Weights of a small mixture-of-experts language model, trained from scratch on English Wikipedia: a shared expert of 192 neurons, a variant of Adam for the experts.
Below are experts of layer 6 (counted from 0) of a mixture-of-experts language model. Rows are named router (the router's row for the expert) and show model dimensions 0-191. Each number is 500 + 50 x the weight over its row's rms, rounded and kept within 0 to 999. Numbers have three digits each.
After each expert's rows: "raises" lists some tokens whose logits its average output raises strongly, later layers aside; "gets" lists some tokens that make up at least twice as much of what it gets as of all text. This comes from a sample of Wikipedia text that the model never trained on. Tokens count by the router's weight.

# expert 110
router:395517470586561498541440504565486389459500451520513475453566508505541471509539493523493433536455408592505528483590498489546519551539442523393415515467525524519505556492414587459473504448559447440462386638490500613591562463474496459533452494395473468525404492499525412454530481376473522491530483513502540538532515568589520513442498476411401505472603535392569518529444459492407587559488539524534466498506508538547526491554562474559536505509576517486500507422450428470484507481468520483541513485510482466583462495564507597471461540474553519536452458552544495429404506532469453501
raises: "while", "ist", "less"
gets: "ass", "ation", "ate", "ure", "ates", "ion"

# expert 194
router:410524416411520448451550435530520439522495494520520551465566491549453495461502523460531451459469443569422574485452507519437611579478424575455466546409538438552498467439510536399524492526514457493500408532456532504558502507426527552452523486404531521582434455528511480518552565385538498448435463481461547569500527448533611484479488507486425577501464535475526564443448571470394518484413490563528485546556617516500478521523582499500512536460491494518564499509340475547467478490498574558500554461459480429528481505508452527502493587451515491634427428538497614470495511539553548533
raises: "in", "ac", "or", "ec", "if", "a"
gets: " (", "/", "(", " out", " /", "–"

# expert 238
router:500498490554517482540499503494466509586396389580482484402542550466499475394498431493368430387469500532469619506565436472467527636537494569457446537482518520537495500416447594476508457418574479487484468527452549553408565532494510549447469486488555502508474486519448505496508538474509462502491554514493492594637502486487501463534466502451502605558553603486612534465465452390504569495383442490397541495543550461505515586570575540547451531473482507465480520490479481470484492543515472543508505490509486443528539469567488568429544533425536555549466514578444531421522419480521501484
raises: " located", " in", "lands", " near"
gets: " was", " is", " were", " are", " be", " been"

# expert 132
router:445546465492485490611470469479543499577419473564543411477494428520536478468502549480442542429512459486518552527564494549547549559474377500403469441515475453459469534450428524424451521425481484453499427490546545603472493464506359460566478563415554546469446470525497398547533457525515490557524525539460526545537489530532526526440471377425448513499527579477583540497437433513434552586454507485522538507538565526468529556527551432567469452525597435441476524499403530544461519475431485607481434499442587492597537491508511534540455566520476568571442433536480538500455470567572492565
raises: "ment", "p", "ung", "pro", "ments", "es"
gets: "re", "ip", "im", "un", "u", "ang"

# expert 200
router:468449449524499548524529482518491486483484475519482389477546557521497544476478546446506504499592499427562554512592457528427573564523469510472400452404529434495524380451446493488563505450563442542535442530436543572477576575525461529420466507404533561468428512530522469516515543417551438532463501453393517565532464521457529560455516532413403517511522521463509555420463531490414538500445436505538479529477497480488505529534567536563453506524480459509489447397367480514345430505554577566517495467531548488540544459540385468487529592520603533584515463568522574484550498518457551542
raises: "right", "ice", "with", "Note", "s", "former"
gets: " (", "–", "(", " −", " (\"", " (−"

# expert 5
router:435494498555528415509555475599430498464392487514489473434637538387398486488487503494471521454498484518502507549530490526518474603570504525471465483384539472491528590503470547477482511468551521508526393512534540518546536527459583536556533460461555521519374429485491479519563542340449482515490454515377539553554527550512546489448524490480448570556585562429567580497421443443397525508525522414467480476557474452524564536551522470477491478513447416480498503455410419518434492447584527543501528526513507479503529544503457511494422487525591622543413471545530533515478470529488562528
raises: "isc", "am", "ad", "ams", "amil"
gets: "z", "j", "w", "n", "l", "ard"

# expert 196
router:441517411436432413548566437530464491493467441493460508471540591533440524494477565487475435448350443455485492531467555413556498550556409461425532569431454493540525487448467506474492448507536518450431434485434575504528591474489505417552524458507510588464533555500493489539568451444559451470544517467504544524530504454576590489529512442481466519513550644507575513535396578394482504559482540545434608500504511500517459538565551550552489441472462368462528467454470521456511464501614515514532496447499481460496506519578416597480445555488569493569471488544604545457517497508475550488
raises: "h", "er", "one", "e", "wise"
gets: "r", "it", " other", " more", " all", " =="

# expert 74
router:318518419468491513551475500470492504513440425558479475437504606550480384473442550495498497481417505485428553523532502510496509527557460558447491502455553505551506500393392546467475497440499414511451492527482538495523606512519406476564513437421533500430432526571538531486466440496490450543500474433482511590610525460524528547546502506436410504531503586402533561440467462448494470514516451573460536437538627494548493591606575524526519457515536511469580546480445508492480496494443538480472490547474517464583580484560510507501438500506482524533505459553591598408555436513536574549
raises: " a", " the", " his", " other", " its", " her"
gets: " of", " about", " to", " in", " from", " around"

# expert 209
router:458475451539443535591481462559548488510461509519465411510504515486504547456463560414511473456525489459487576571574459542428627582488492503467408481435540446518564466410410482492583486457588468521515471539446564557479543469467405571444517550430530533492445451506518395460543566374549454481542478504451562616550512499481543464425566551407391515476563483490531563484452562554436475463451469465519504497498532508513442553565565505560477518515475427540539556451432486490388445449491599530504475419437523492554499452463449453471476537560576522568513461500526629495510485497493524548
raises: "and", "wh", "the", "which", "present", "196"
gets: " (", "–", "-", "/", " −", "—"

# expert 147
router:499536480580526507461468423519482418600487454524488437431543516453398556447551489486488446531472485478551514446563609458516561608488446483368486532446505501504519513468503545557472494427551513431457495582462524608497499482510486458560449512460482500545445475539497412484543522466449461516486545490392555586502560503545507495442501519484449488505490537470586471531493474437459608580460565454481436417600526547515529488551490479544459436466601374449512551464442448463447552432514506561502529464442605519548501549457486513542370499563612569583423449550534531470436481518515514463
raises: "ar", "ary", "berg"
gets: "qu", "ri", "ap", " min", "un", "re"

# expert 96
router:386486423576537430609504504457477462430530444532610472411583535463481440513411542508537452444434454507456562504548591463472472577557478543466441463450477496537524570477417508435528457513561483518509515651488553499562509532516514508475474483486501440547508474539448489487482446451432540574521502527509532550516549434475545501477478414459438461455529505558591526502453483501427577515452479494507505453522595506504502586510546532533524444498524448467561454391442544529474471387505622593446512486501535487508552433563467522507448585462550523581519404549629525438453428481541485462
raises: " in", " that", " between", " ["
gets: "ation", "ment", "ity", " number", "ance", " role"